config.toml
hidden_size = 768
experts_per_token = 4
moe_layers = [1, 2, 3, 4, 5, 6, 7, 8, 9, 10, 11]
router_score = "softmax"
normalize_top_k = true
balance_bias = false
vocab_size = 8192
norm = "rmsnorm"
tie_word_embeddings = "early"
beta1 = 0.9
beta2 = 0.95
max_grad_norm = 1.0
max_steps = 4341
dataset = "wikipedia_en"
Below are experts of layer 8 (counted from 0) of a mixture-of-experts language model. Rows are named router (the router's row for the expert), down (a neuron's output weights, with its number) and show model dimensions 256-383. Each number is 50 + 12 x the weight over its row's rms, rounded and kept within 0 to 99.
Before each expert's rows: a language model's description of what the expert responds to. This comes from a sample of Wikipedia text that the model never trained on.

# expert 35
What it handles: Born dates, date dashes and nationality words in person lists and article lead lines, such as (b. 1959), 1917–2000, Canadi(an).
router:32 65 46 56 46 40 61 43 39 67 47 43 50 69 43 31 51 42 49 50 45 34 67 41 47 46 42 46 36 59 43 44 57 53 31 57 52 56 60 56 32 26 52 50 35 67 40 69 64 41 57 53 35 35 33 35 62 47 46 49 50 45 25 52 46 35 54 59 60 32 55 59 63 62 48 29 55 69 40 43 53 43 48 55 56 29 41 54 48 33 48 46 60 39 48 23 46 29 56 55 53 50 56 36 46 45 53 34 55 63 37 41 53 50 54 34 37 27 61 49 43 51 42 56 55 39 51 37
down0:52 47 40 39 73 30 76 39 29 53 48 69 47 48 58 57 57 57 50 45 42 46 49 53 59 32 63 36 60 48 56 76 58 62 50 37 41 59 56 30 41 34 65 37 55 22 31 71 41 60 29 49 46 31 38 58 55 53 39 34 54 53 50 68 49 46 50 56 52 62 52 52 37 36 45 47 55 54 47 73 53 26 58 46 42 43 40 61 34 46 25 53 61 31 67 54 68 52 53 71 51 56 48 44 51 62 37 52 42 58 32 70 62 41 39 26 58 42 30 63 41 32 64 37 51 45 74 56

# expert 37
What it handles: Adjectives and quantifiers modifying nouns in prose, such as good, real, young, most, all, and suffixes like -ful, -ern.
router:50 64 70 52 36 42 48 47 61 62 34 41 39 38 63 55 64 58 53 62 69 30 32 36 54 56 45 49 63 39 54 58 39 45 49 51 68 39 63 58 60 44 57 47 42 59 47 49 60 62 47 42 56 54 39 50 50 36 41 48 59 56 34 35 52 72 74 52 66 44 51 63 35 23 47 41 50 47 31 34 49 61 25 41 38 72 64 63 43 38 59 49 56 50 47 41 46 61 55 46 48 61 47 29 39 50 41 45 62 60 62 69 47 45 34 53 32 42 49 48 49 16 52 63 45 66 43 66
down0:51 42 46 71 43 52 45 49 40 47 40 50 47 38 64 43 38 49 38 66 61 49 46 74 44 58 60 59 56 60 36 76 47 34 52 68 46 51 35 52 57 53 43 34 53 43 58 28 50 46 29 57 67 59 30 36 41 43 66 52 46 68 46 34 47 59 25 37 41 55 49 49 52 64 18 41 41 45 23 56 56 22 47 66 38 54 67 40 47 50 69 69 71 48 55 47 56 42 39 38 46 48 37 57 56 39 48 61 45 62 51 54 44 52 52 59 55 37 28 36 56 61 64 56 46 73 43 37

# expert 0
What it handles: Sentence-final periods, commas, closing quotes and heading equals signs, plus contrast conjunctions such as however, but, although, while.
router:37 79 59 43 64 60 44 57 48 53 60 33 54 63 48 48 55 35 39 49 58 41 41 37 61 59 44 68 28 47 56 27 62 43 32 33 64 56 41 69 47 49 44 36 61 59 52 44 52 42 49 35 56 53 38 44 48 66 41 61 50 62 46 65 49 27 44 51 55 39 41 38 41 45 42 48 47 36 62 49 53 28 46 55 37 40 53 57 54 51 40 57 63 53 27 43 49 63 64 54 66 55 53 55 51 58 34 51 29 47 31 49 34 46 39 41 83 63 59 51 51 54 43 47 62 37 58 46
down0:54 58 39 47 46 47 25 52 37 50 59 69 74 36 60 63 51 62 78 46 49 35 69 48 48 67 68 61 53 59 48 19 55 49 46 71 51 29 46 51 34 57 63 40 43 63 32 62 37 48 47 57 51 72 70 56 64 49 22 55 36 41 60 61 44 52 64 50 55 60 45 34 66 64 53 56 43 33 64 55 63 44 23 35 44 59 53 51 61 64 62 65 51 52 56 34 53 51 41 41 39 49 30 70 43 63 69 25 39 33 31 60 73 49 46 38 56 45 43 66 41 58 49 46 52 42 27 64

# expert 61
What it handles: Line-initial list dashes, relative pronouns who and which after commas, and punctuation closing citations, chess moves or credit lines.
router:61 44 60 48 56 66 30 60 55 54 49 41 36 42 39 65 21 61 51 78 40 63 62 54 56 32 64 46 45 48 64 58 60 49 63 47 77 33 46 53 64 37 59 39 52 54 47 34 56 51 80 60 58 33 53 56 46 42 46 61 34 62 36 54 55 57 52 25 44 33 56 59 46 61 36 72 48 14 52 47 66 49 68 52 50 70 81 51 24 42 58 52 47 48 52 44 47 55 52 58 60 41 40 44 47 39 51 45 51 64 33 50 42 48 40 42 58 69 59 33 50 51 51 46 67 47 50 72
down0:40 67 45 51 43 52 45 43 57 63 40 56 63 43 32 49 48 16 44 54 46 24 50 32 58 59 60 61 54 50 46 47 86 67 42 35 37 44 53 59 43 45 57 59 63 58 41 49 38 57 32 53 34 61 50 54 19 54 37 37 60 57 59 53 45 57 65 55 64 59 50 44 72 60 44 73 35 51 70 54 45 48 59 50 60 39 58 83 58 62 60 66 61 48 60 52 50 47 60 44 46 50 42 64 41 60 39 55 56 42 54 44 47 66 43 52 42 65 51 47 56 67 50 52 34 63 59 57

# expert 43
What it handles: Line breaks, sentence-final periods and equals signs of section headings, marking where paragraphs and sections like == Career == begin.
router:55 43 41 46 69 61 30 57 60 58 53 54 46 52 40 47 44 53 56 52 43 38 56 54 34 66 48 49 48 51 56 41 38 44 50 55 43 50 60 69 44 47 63 37 52 65 40 66 52 54 39 28 49 75 75 57 27 50 49 57 43 45 56 51 46 35 71 31 55 28 30 49 45 34 64 61 70 47 78 61 39 40 54 42 14 54 44 77 48 40 57 52 45 54 24 64 65 27 41 76 58 72 26 39 55 48 43 31 57 54 46 45 57 64 58 63 39 53 65 43 44 52 64 45 45 52 33 52
down0:39 63 10 33 43 43 55 42 62 46 58 43 60 45 32 27 59 47 54 47 58 49 43 49 64 30 39 53 55 76 64 41 42 51 52 57 48 28 36 35 47 53 44 63 50 69 50 57 54 51 58 52 57 42 48 37 33 50 65 61 66 59 60 28 63 39 81 55 58 50 48 39 56 67 62 46 32 63 39 48 44 58 39 56 67 58 51 53 44 48 52 43 62 58 53 48 53 60 69 30 56 46 50 48 34 48 55 55 51 63 64 59 58 46 52 50 58 56 67 33 39 70 41 70 57 52 76 36

# expert 11
What it handles: First pieces of split words after a space or hyphen, often in species, anatomy and plant names, such as ri(ce), bre(asted), g(rotto).
router:45 54 38 41 56 56 37 59 40 21 48 52 32 73 68 56 37 48 55 66 44 64 45 49 49 59 41 21 39 59 81 32 35 70 59 56 43 44 52 39 26 63 46 34 54 64 52 33 47 69 34 69 59 34 45 53 48 38 44 39 47 49 68 75 47 62 58 54 43 60 68 71 53 59 42 42 42 48 40 55 60 60 32 56 41 44 39 42 42 39 44 67 29 69 59 64 17 51 37 30 51 50 22 27 43 62 43 53 47 33 45 34 35 58 31 53 42 66 38 54 45 44 57 39 57 38 62 62
down0:50 45 49 44 55 68 63 60 59 43 53 46 41 59 54 57 47 33 23 55 47 42 46 47 49 32 47 56 76 46 59 56 32 44 44 42 59 26 50 33 44 53 47 47 57 49 46 55 30 45 58 68 67 66 43 55 61 51 71 63 48 75 65 52 42 37 56 36 53 51 55 41 47 61 45 63 57 54 50 43 46 62 55 27 55 47 49 47 64 51 45 66 50 46 62 52 66 68 60 50 56 59 22 78 42 65 51 60 45 42 70 55 32 41 65 43 40 67 44 45 56 55 36 35 75 54 54 61

# expert 20
What it handles: Mid-word pieces inside non-English names and titles (Hindi, German, Malayalam, Polish, Thai), plus raw bytes of non-Latin scripts.
router:40 41 67 36 52 67 29 47 71 41 56 62 46 48 43 70 61 62 66 72 72 60 56 52 49 70 51 58 35 44 31 61 39 50 53 39 50 33 55 47 41 50 43 35 58 70 52 68 43 52 26 60 49 44 43 58 48 39 62 34 25 57 65 53 49 47 63 79 40 55 37 60 62 54 47 54 42 51 51 48 51 40 49 53 43 46 62 36 55 68 54 48 30 30 21 70 42 65 39 36 51 50 40 37 42 71 53 39 65 33 44 40 36 63 44 30 20 40 59 68 48 54 53 62 79 56 67 56
down0:40 48 35 49 52 53 56 42 53 64 64 63 41 47 43 40 43 38 62 57 39 36 46 38 46 33 65 53 67 27 54 21 41 47 47 58 50 48 38 46 44 41 35 68 57 47 52 48 47 35 20 38 64 46 35 27 47 37 40 49 56 44 47 32 47 46 43 48 31 59 51 58 50 35 73 37 58 43 43 47 62 54 41 66 42 49 39 56 46 34 60 35 51 57 63 44 48 68 49 57 57 61 46 53 63 38 39 52 58 25 68 16 40 52 45 36 48 65 65 50 33 48 45 48 48 58 54 39

# expert 25
What it handles: First word or word piece of place, team and person names, such as New, San, Los, Tokyo, Al-, Saint.
router:21 29 48 47 57 43 55 83 46 37 67 41 33 42 48 48 37 38 46 32 66 53 47 65 42 39 06 61 44 50 28 40 57 27 51 35 41 60 50 48 61 41 56 48 40 53 56 73 59 67 44 59 66 45 48 48 46 60 55 42 56 75 47 62 73 52 41 39 46 52 49 61 40 40 56 58 39 54 68 61 52 50 63 45 51 47 62 53 58 45 63 39 49 48 42 45 53 47 33 39 57 42 40 58 60 55 50 62 42 56 67 60 37 54 49 52 42 56 70 31 25 36 41 48 63 58 59 45
down0:53 53 74 48 76 45 46 44 40 51 39 59 53 61 51 65 55 60 57 55 45 54 64 53 41 38 49 72 46 32 81 44 57 37 68 67 70 57 57 49 38 57 66 68 58 45 49 45 46 63 49 54 67 69 44 41 44 40 50 28 77 31 46 73 53 29 65 62 53 65 34 65 55 54 46 52 39 57 38 34 49 42 53 51 58 58 48 44 50 71 56 54 51 69 56 53 46 41 54 34 67 51 55 31 59 57 32 43 48 47 57 40 57 46 27 54 42 56 56 55 49 42 62 65 64 29 46 53

# expert 46
What it handles: The first word piece of a person's given name or surname that starts a name, such as Jo, La, Car, Kr, Sul, John.
router:33 49 51 44 45 60 36 59 67 48 49 42 46 56 68 54 58 42 35 48 59 57 67 45 59 76 69 48 36 67 54 31 57 53 45 39 53 38 52 53 69 54 43 38 44 41 47 60 54 48 50 58 55 30 60 35 39 59 53 36 63 45 43 64 56 61 70 39 69 28 44 63 45 42 64 51 47 54 60 73 47 27 59 41 65 35 55 52 66 57 28 31 62 58 54 54 50 31 55 30 41 56 41 59 50 66 70 53 38 43 66 52 54 59 47 67 56 44 43 49 54 45 49 72 48 43 81 33
down0:29 38 43 54 55 60 56 48 55 60 50 31 55 43 80 48 78 32 53 54 50 40 58 74 46 57 49 57 47 45 42 63 52 39 61 55 33 42 34 86 60 49 51 65 76 51 60 43 60 48 56 47 54 60 35 35 54 42 51 44 59 53 41 62 49 49 48 32 56 36 40 41 40 47 72 34 61 53 56 67 45 54 59 50 51 46 42 27 44 33 47 69 32 61 43 34 59 46 51 31 50 51 53 27 63 47 50 46 47 64 45 51 53 58 59 57 50 63 57 40 57 38 36 55 48 57 42 62

# expert 32
What it handles: Characters inside Cyrillic, Arabic and Japanese names in parentheses, and line breaks or dashes after coordinates and country fields in infoboxes.
router:87 47 65 60 56 50 60 54 36 33 30 62 53 63 50 58 29 64 58 58 76 66 58 38 50 55 58 27 51 43 51 54 45 35 39 47 45 45 62 45 59 61 33 43 46 37 47 34 44 53 28 40 42 57 49 57 70 56 57 77 43 53 65 43 43 51 50 36 55 41 52 51 50 73 37 69 38 48 49 47 59 66 46 42 43 57 34 43 43 46 48 56 38 51 86 80 28 57 63 24 49 60 54 26 46 48 45 55 30 59 42 73 32 36 59 48 55 46 39 46 57 52 58 48 52 50 55 50
down0:48 49 81 59 53 47 64 41 53 52 42 51 54 50 36 43 38 40 38 73 55 32 48 34 58 41 57 21 59 62 49 33 44 57 31 70 66 46 66 49 52 32 53 33 44 56 47 19 45 45 33 35 55 59 41 54 53 59 57 65 51 35 68 45 57 32 51 44 47 61 50 47 59 55 51 66 42 51 72 33 66 32 32 74 43 64 34 57 38 45 52 72 62 44 67 68 62 67 52 46 69 64 49 36 38 50 40 49 14 51 26 75 80 34 55 69 28 40 49 59 44 67 49 53 58 54 48 40

# expert 50
What it handles: First sub-word pieces of longer words after a space, such as cr, cl, Rel(ief), Acc(ords), grand(pa), emp(owering).
router:51 32 68 30 45 36 60 47 60 53 25 47 56 63 66 53 56 59 57 54 41 66 31 33 47 42 46 34 46 56 57 68 30 49 59 60 54 56 45 53 65 36 58 62 69 62 37 61 56 55 65 59 44 58 54 58 30 32 65 40 32 47 56 74 74 62 54 71 40 56 45 58 56 56 30 31 49 41 39 48 58 39 41 32 69 46 60 69 55 58 37 27 62 55 40 45 41 45 29 49 40 56 41 36 58 39 63 60 58 61 48 55 39 62 50 59 55 55 34 34 58 44 51 87 55 68 41 56
down0:41 42 51 53 59 65 66 48 53 27 38 26 65 49 50 52 38 68 44 56 61 35 38 53 50 64 41 68 50 38 45 70 53 19 71 29 38 61 71 42 43 63 38 42 55 44 41 58 39 45 35 59 44 53 32 48 39 43 57 58 51 65 53 54 58 48 48 57 49 53 29 64 67 55 53 33 46 49 54 66 29 34 62 81 70 41 43 45 45 67 49 53 59 47 47 41 63 53 48 32 32 42 45 63 52 71 35 47 43 57 41 53 28 59 55 85 25 61 52 42 46 66 50 66 52 52 66 22

# expert 60
What it handles: Mid-sentence dashes, subordinators like due, since, after, plus the starts of personal names, years and country codes in tables.
router:34 54 51 63 65 68 48 66 34 40 49 45 62 43 77 73 55 38 41 64 21 65 51 71 51 59 37 74 58 50 36 47 51 36 59 64 54 43 38 66 53 60 60 34 33 82 31 67 43 42 50 51 55 46 60 36 46 57 55 35 46 38 48 48 46 47 81 39 55 72 73 27 57 49 49 34 56 58 63 47 58 55 38 71 48 56 51 67 68 50 46 41 46 55 73 56 52 43 40 68 43 40 44 41 75 44 43 51 51 32 51 48 60 31 37 47 56 49 58 55 58 46 30 43 30 62 68 44
down0:26 44 48 60 58 42 37 66 45 44 58 52 54 48 35 52 42 47 44 54 50 50 54 59 46 49 40 82 42 33 31 40 60 51 67 70 66 65 58 54 50 38 60 58 51 57 59 61 55 65 64 38 74 61 50 65 73 52 56 29 47 64 40 71 73 51 71 55 41 60 64 49 53 50 56 46 70 53 70 50 53 33 30 56 53 54 31 32 40 41 63 45 57 55 47 47 58 31 37 59 50 40 49 53 52 50 66 58 40 58 47 34 64 66 51 30 51 58 51 56 36 61 77 48 32 67 35 40

# expert 13
What it handles: Closing parentheses and final pieces of institution or award names in biographies, such as Award, Railway, Association, and of.
router:30 43 48 47 59 48 27 18 27 48 39 58 56 43 51 41 48 30 56 41 59 44 53 45 61 53 36 60 50 43 49 55 55 25 49 50 42 41 51 61 41 64 37 52 63 57 46 50 35 80 46 44 42 77 51 49 30 36 64 52 43 61 38 47 39 39 71 51 26 59 51 42 55 73 48 35 70 37 59 65 57 57 64 55 47 24 53 48 55 69 33 39 38 45 51 66 61 36 56 52 32 37 61 50 53 39 65 35 60 44 54 62 68 38 55 43 57 53 26 57 47 51 68 54 39 39 26 65
down0:38 53 53 65 60 58 33 62 70 40 60 19 42 68 39 51 49 75 60 33 49 49 35 46 28 44 40 42 51 54 38 50 49 47 49 38 66 55 41 60 41 48 45 62 26 52 32 61 52 48 39 41 72 80 59 41 26 24 40 47 42 37 50 61 55 34 56 61 42 45 50 54 41 39 58 44 57 32 51 58 57 38 66 46 57 41 69 37 30 75 40 41 49 49 50 46 51 78 58 70 69 40 46 46 52 39 52 64 48 54 50 58 66 49 39 29 55 47 51 52 58 42 64 24 47 34 59 50

# expert 58
What it handles: Names of major cities, countries and directional place words after in, to or at, such as London, Boston, New York, North Dock, Halifax.
router:35 50 63 40 47 58 44 63 38 52 50 41 44 40 51 50 44 52 57 35 41 72 70 63 25 46 66 63 56 36 41 47 34 57 42 60 48 43 58 44 52 50 66 47 65 47 36 45 41 35 62 42 62 42 47 47 56 54 51 45 38 55 39 47 68 46 49 46 41 56 48 62 53 54 61 58 51 55 55 40 49 31 52 50 62 50 49 64 33 42 63 68 42 74 28 46 48 60 55 59 50 62 35 73 62 61 46 55 45 40 65 67 48 48 70 61 51 53 55 42 73 49 78 55 36 58 44 59
down0:83 52 59 54 59 52 48 45 32 48 64 56 47 56 55 53 39 73 53 45 39 51 66 74 61 51 53 65 46 52 45 49 58 69 38 57 55 40 55 62 38 41 42 58 31 47 59 40 33 59 54 54 63 37 54 66 44 65 45 31 35 42 53 76 36 54 34 57 48 60 45 54 52 69 49 50 73 47 62 42 52 56 44 45 62 54 63 59 38 43 79 51 41 68 37 48 56 46 53 39 53 33 40 57 55 40 47 53 53 35 55 49 42 51 50 48 42 54 34 69 41 36 52 58 49 39 46 67

# expert 62
What it handles: Pronouns and quantifiers starting a clause, such as it, him, they, them, what, and partitives like some of, one for, most.
router:72 47 50 43 61 76 34 40 55 52 78 25 57 34 41 56 46 67 41 53 41 57 60 33 47 31 21 44 82 52 37 31 59 64 54 62 38 20 28 43 56 35 55 46 64 44 44 64 60 31 52 52 61 68 48 39 28 66 34 66 43 47 55 42 40 55 57 38 49 85 59 57 77 36 55 47 45 32 41 55 68 45 44 35 42 27 53 47 41 62 46 59 48 69 71 39 48 32 60 47 60 56 53 69 63 54 54 65 42 34 41 35 45 40 62 44 69 54 43 67 55 50 47 49 40 42 63 42
down0:58 48 46 45 61 32 48 23 38 52 47 39 58 52 51 53 57 52 45 57 41 45 35 42 65 59 32 41 47 33 41 47 49 27 79 51 50 65 39 77 71 45 60 67 50 64 47 52 55 79 41 40 36 65 34 44 69 34 58 48 62 40 51 54 32 54 33 28 22 49 44 50 63 67 43 45 67 55 76 41 46 39 64 53 59 31 52 49 65 58 60 46 55 47 31 50 68 42 50 58 55 64 55 53 34 60 34 42 61 56 47 63 65 57 59 57 50 58 45 33 64 47 50 57 43 41 38 46

# expert 55
What it handles: Inner pieces of acronyms, catalogue numbers, ISBNs and postal codes, plus plural and word-ending pieces like -s, -es, -za.
router:65 46 65 62 40 46 41 47 49 47 45 51 64 30 16 48 47 53 42 42 44 37 65 36 35 52 64 37 54 44 41 19 57 64 63 32 34 57 43 40 35 56 37 45 43 62 59 67 45 34 62 60 58 36 42 46 67 51 45 60 35 38 38 37 54 62 40 57 53 43 39 36 45 35 36 53 54 42 56 52 33 52 48 48 27 61 60 51 48 82 68 40 37 43 65 81 47 40 66 40 42 65 57 46 36 62 57 37 63 45 65 55 60 60 65 65 54 41 60 48 56 44 43 55 81 62 63 55
down0:61 42 51 59 35 51 55 53 55 54 53 50 58 49 53 47 40 64 48 60 33 67 45 56 54 44 38 47 57 55 56 58 52 39 39 69 48 36 29 74 38 43 42 46 36 65 31 59 60 77 38 54 54 47 54 46 43 34 64 38 31 58 41 53 56 33 47 43 43 55 32 47 56 50 53 26 50 43 63 51 53 61 39 53 45 24 55 64 38 59 25 37 55 37 73 37 43 49 52 51 43 43 53 60 55 64 30 39 30 42 35 65 67 52 48 29 81 44 56 42 65 41 69 61 41 51 13 47

# expert 59
What it handles: Final words of titles, headings and infobox section labels before a line break, such as election, album, Personal information, Scientific classification.
router:58 40 31 39 46 40 41 76 47 68 61 66 45 51 25 25 65 35 54 47 45 36 51 45 27 55 42 52 44 52 57 39 35 48 56 50 57 53 44 24 48 55 55 60 73 63 15 31 67 66 54 39 56 47 38 70 54 58 47 60 57 36 30 46 64 51 46 44 46 49 38 59 35 55 60 49 41 60 37 58 56 47 60 44 54 54 36 50 22 57 29 73 44 30 44 63 31 76 47 68 66 56 53 61 37 55 35 46 55 68 55 70 68 51 45 59 41 52 55 48 34 60 37 42 44 68 31 22
down0:46 53 64 50 46 28 58 50 46 71 62 50 49 61 65 63 59 38 43 43 61 48 40 66 51 34 48 29 43 30 54 44 47 54 55 40 44 44 53 29 56 42 51 28 52 52 47 45 52 51 30 74 32 45 52 62 52 44 77 56 65 65 47 33 58 61 50 58 53 53 47 74 40 63 56 58 70 66 57 68 35 35 77 65 24 59 63 49 37 36 60 22 40 75 51 73 46 23 55 47 56 37 59 50 46 29 55 41 56 44 56 62 43 47 60 48 59 24 52 65 46 33 49 36 43 52 65 43

# expert 38
What it handles: Nouns closing a verb or preposition phrase, often after his, their or the, such as education, school, role, support, him, friends.
router:46 49 50 58 29 42 61 43 64 68 26 59 39 48 20 53 66 59 50 51 51 62 45 25 51 53 60 49 42 75 34 52 48 59 39 58 65 60 49 48 57 46 54 54 63 50 23 58 57 49 46 40 52 37 25 76 28 35 62 34 65 50 39 43 50 74 35 57 40 70 38 63 61 53 62 43 53 52 41 28 41 66 39 48 63 62 45 74 45 26 39 45 81 27 57 32 51 40 77 50 21 23 60 43 59 56 49 57 53 43 55 47 49 55 58 47 60 66 45 36 51 08 51 54 57 57 44 56
down0:53 46 80 32 58 66 64 47 63 63 80 37 70 28 56 55 35 52 57 40 34 45 55 45 46 48 38 56 49 52 41 63 60 19 70 24 62 45 51 56 65 61 57 67 48 34 33 48 38 46 52 43 49 68 76 45 54 55 63 74 63 47 62 48 40 52 56 41 59 58 51 45 43 65 27 40 51 60 39 58 58 46 55 62 42 40 48 39 55 51 54 51 52 42 43 68 34 67 58 53 56 59 58 57 37 42 59 51 37 49 60 58 39 53 55 25 66 65 36 47 49 44 42 65 41 36 55 69

# expert 44
What it handles: Sentence-initial subjects such as there, he, it, they, these, plus pipes, numbers and dashes starting table rows or list lines.
router:68 51 28 56 40 59 53 46 62 32 70 58 55 37 52 52 62 54 66 64 62 50 57 83 56 32 47 39 47 43 42 51 42 59 36 31 32 56 34 40 65 43 41 54 39 35 49 49 35 58 50 39 66 50 77 42 50 48 57 57 36 42 42 61 74 51 68 68 47 56 28 56 53 35 50 69 70 64 45 58 54 43 76 59 48 64 16 46 53 35 42 52 49 59 38 41 58 47 43 39 29 53 43 39 54 38 64 35 60 77 27 47 28 55 45 63 38 78 57 51 43 64 50 65 50 54 43 52
down0:51 29 65 36 53 63 42 58 46 57 69 58 46 36 69 49 57 34 48 44 59 38 43 48 41 55 41 45 65 40 65 81 58 47 36 50 48 48 55 76 72 47 38 30 46 61 22 41 60 54 36 48 51 61 55 89 39 29 49 42 40 57 62 42 72 53 53 56 62 46 17 49 51 53 47 51 50 50 60 56 37 39 58 42 34 53 53 51 77 46 55 47 51 65 49 31 36 36 30 44 46 44 33 42 53 48 38 44 32 57 43 76 59 61 30 46 41 55 51 55 45 51 36 35 53 52 34 33

# expert 39
What it handles: Main and auxiliary verbs in narrative prose, especially was, is, been and past participles like took, founded, served, made.
router:56 58 44 53 71 49 53 63 54 53 42 32 61 71 57 61 50 54 48 53 52 49 53 31 38 61 52 39 43 42 63 70 48 55 35 74 39 54 49 36 56 28 64 67 48 56 66 39 63 30 53 57 65 46 56 68 39 44 30 47 58 53 58 42 38 50 28 41 46 52 34 57 67 59 40 61 64 56 46 71 51 46 59 26 59 45 59 56 52 26 63 53 53 30 54 66 47 34 46 62 43 56 54 40 44 35 37 43 64 54 37 64 73 36 46 54 52 56 47 57 71 62 50 45 54 58 42 49
down0:42 43 35 44 60 39 68 62 47 33 41 62 54 44 43 58 39 48 53 50 48 63 43 45 40 63 46 49 71 58 30 53 43 38 43 31 43 54 45 42 48 61 61 61 40 43 61 58 42 62 66 46 33 37 49 58 42 52 58 53 37 49 37 63 50 45 25 61 61 38 65 47 56 58 48 36 57 44 56 62 44 36 65 33 47 23 53 55 43 38 63 32 36 48 46 45 56 34 42 64 25 58 47 60 76 37 50 30 51 27 58 54 44 64 48 51 30 44 58 62 49 43 37 50 53 73 84 53

# expert 23
What it handles: Main verbs or their first pieces right after a subject in biography or plot narration, such as wrote, served, pre(tends), practice(d).
router:68 49 45 44 55 37 45 35 54 61 38 43 47 59 54 39 56 50 43 37 55 40 41 41 56 42 58 53 21 54 55 44 61 62 33 34 39 58 38 46 46 52 76 68 68 47 51 48 33 24 46 55 56 45 78 40 55 31 24 64 44 37 50 42 58 60 61 41 39 62 50 43 64 33 40 53 46 53 41 63 41 62 51 30 60 44 45 35 39 61 62 52 70 61 42 43 29 56 44 63 32 59 62 43 45 30 47 51 76 72 44 75 37 53 33 84 34 64 52 43 41 45 47 39 58 52 48 40
down0:49 33 55 47 36 48 71 22 46 43 54 70 44 39 44 42 62 48 52 56 61 51 57 60 45 34 63 65 40 42 51 46 45 39 34 64 35 52 46 57 53 54 69 28 56 58 41 47 46 60 41 51 57 67 64 70 64 52 46 46 49 26 31 57 34 30 39 60 38 41 44 40 40 36 49 49 43 23 42 31 41 52 65 54 49 64 55 67 40 45 44 43 57 52 40 49 49 58 52 46 44 43 43 66 22 34 63 59 35 35 71 70 38 51 54 82 49 73 48 39 32 67 44 52 40 26 29 50

# expert 48
What it handles: Numerals and quantity nouns after an article, such as few, several, number, part, amount, often followed by "of".
router:42 46 50 53 47 40 51 47 42 51 50 70 54 54 30 47 48 49 71 57 46 47 56 33 61 71 59 46 61 65 36 55 40 57 55 41 71 74 50 43 51 44 35 57 68 41 55 50 45 64 37 56 70 73 30 62 59 51 48 65 60 48 55 55 56 59 53 44 55 50 48 60 51 68 64 51 53 53 33 41 31 49 39 41 32 33 52 38 46 71 48 53 49 57 29 49 57 41 49 50 50 70 57 46 52 31 62 56 34 53 39 46 42 55 38 46 60 46 40 57 51 49 39 62 27 40 38 49
down0:56 52 52 67 45 31 56 52 45 45 56 67 54 36 69 57 62 74 61 40 63 45 43 47 47 54 48 44 43 53 58 76 69 31 48 47 39 41 53 48 60 51 51 65 15 47 58 47 47 40 49 49 51 45 49 67 36 37 48 56 56 55 34 34 41 33 62 57 60 42 75 50 72 57 09 54 68 32 48 55 49 65 41 46 51 30 46 56 67 30 57 52 54 34 54 69 52 58 43 61 59 26 60 55 55 34 36 39 46 27 70 45 48 34 57 57 59 68 53 54 77 50 43 58 53 51 33 54

# expert 29
What it handles: Relative pronouns, auxiliaries and reporting verbs inside sentences, such as that, which, had, stated, plus the equals signs opening section headings.
router:77 61 49 65 71 44 63 52 50 56 48 61 42 73 46 64 41 80 51 46 56 47 30 46 65 32 47 61 33 38 57 43 84 62 52 49 45 53 48 60 48 57 35 59 38 56 30 30 45 33 28 50 65 36 43 59 42 46 52 53 46 50 61 42 71 52 68 56 52 49 50 55 56 44 36 62 44 71 47 27 47 40 34 30 57 42 39 24 60 30 40 38 71 54 54 52 62 37 47 40 40 57 46 56 27 44 36 59 77 65 36 67 36 47 71 48 65 69 51 43 30 40 44 53 49 39 47 52
down0:49 45 44 51 59 15 29 63 40 36 42 64 33 37 67 52 54 55 70 38 58 48 59 47 43 51 51 41 54 60 47 52 29 60 61 78 40 61 55 49 29 48 47 41 55 54 75 52 50 47 36 58 56 44 40 43 55 69 75 26 54 72 44 55 18 48 68 66 55 37 56 63 56 37 72 52 70 43 55 52 64 40 29 32 56 42 67 27 41 26 40 63 58 62 71 65 53 36 50 45 53 33 72 51 30 50 61 44 38 48 49 74 35 44 62 45 42 55 40 46 42 31 69 48 68 32 28 42

# expert 9
What it handles: Sentence-final periods, decimal points and pipe separators in number-heavy tables, plus header words like Goals, Rank, Result, Notes.
router:78 55 44 40 47 48 39 44 34 65 63 45 41 58 59 39 21 63 55 33 29 42 55 62 53 52 48 52 43 58 63 64 32 35 53 57 52 70 50 57 55 43 30 57 56 74 37 50 58 36 46 46 65 52 58 43 40 50 64 29 46 56 63 51 64 62 41 56 54 48 54 48 46 36 45 58 49 50 44 60 54 25 57 45 46 46 59 49 57 50 70 53 60 60 45 22 42 44 49 52 71 55 50 50 41 56 42 82 58 48 37 30 59 58 62 49 41 47 55 46 55 45 43 59 40 34 49 51
down0:28 37 38 56 45 39 63 53 68 46 47 62 37 43 57 52 63 36 60 32 61 43 42 50 53 59 55 46 37 69 65 51 65 55 39 69 54 45 36 53 60 40 35 29 67 65 51 58 58 40 35 60 44 35 65 43 40 31 66 60 72 64 52 50 31 22 62 72 41 47 47 70 44 54 59 68 59 43 50 48 53 51 66 43 47 50 45 31 35 67 40 36 35 58 62 54 54 68 58 35 61 44 54 37 56 53 20 66 19 38 51 50 53 56 49 65 40 42 40 79 48 43 50 47 63 55 56 58

# expert 10
What it handles: Inner pieces of foreign or unusual surnames in lists, tables and taxonomic authorities, such as Kallman & Moriz-ot, Kolecki, Mandak, Singh.
router:78 27 56 43 73 38 70 51 48 54 46 55 48 27 41 54 59 67 62 59 50 60 46 36 60 35 60 29 46 46 81 54 36 55 50 52 54 56 37 74 46 50 62 58 50 24 61 64 28 25 53 54 42 45 46 59 73 53 53 49 31 56 47 45 23 46 57 58 38 41 49 56 72 58 61 35 21 58 31 63 50 55 48 54 54 56 59 52 62 43 60 37 38 38 45 53 41 67 40 48 56 44 51 74 41 66 51 21 54 57 57 33 40 39 49 41 35 43 52 72 45 46 54 59 60 46 62 51
down0:64 50 61 71 37 54 48 44 46 67 49 46 63 30 23 42 57 45 51 65 45 55 61 50 50 50 75 41 52 57 55 43 55 39 45 55 45 53 42 46 49 54 63 50 60 50 46 76 27 47 68 34 59 72 63 44 51 44 51 56 43 48 41 61 44 26 45 60 55 75 36 40 43 46 69 38 50 38 56 29 63 40 63 56 46 27 55 64 45 43 63 39 63 57 40 54 50 67 41 55 48 47 74 51 67 59 44 62 62 51 60 41 51 45 38 71 81 33 50 39 71 50 59 47 47 35 43 67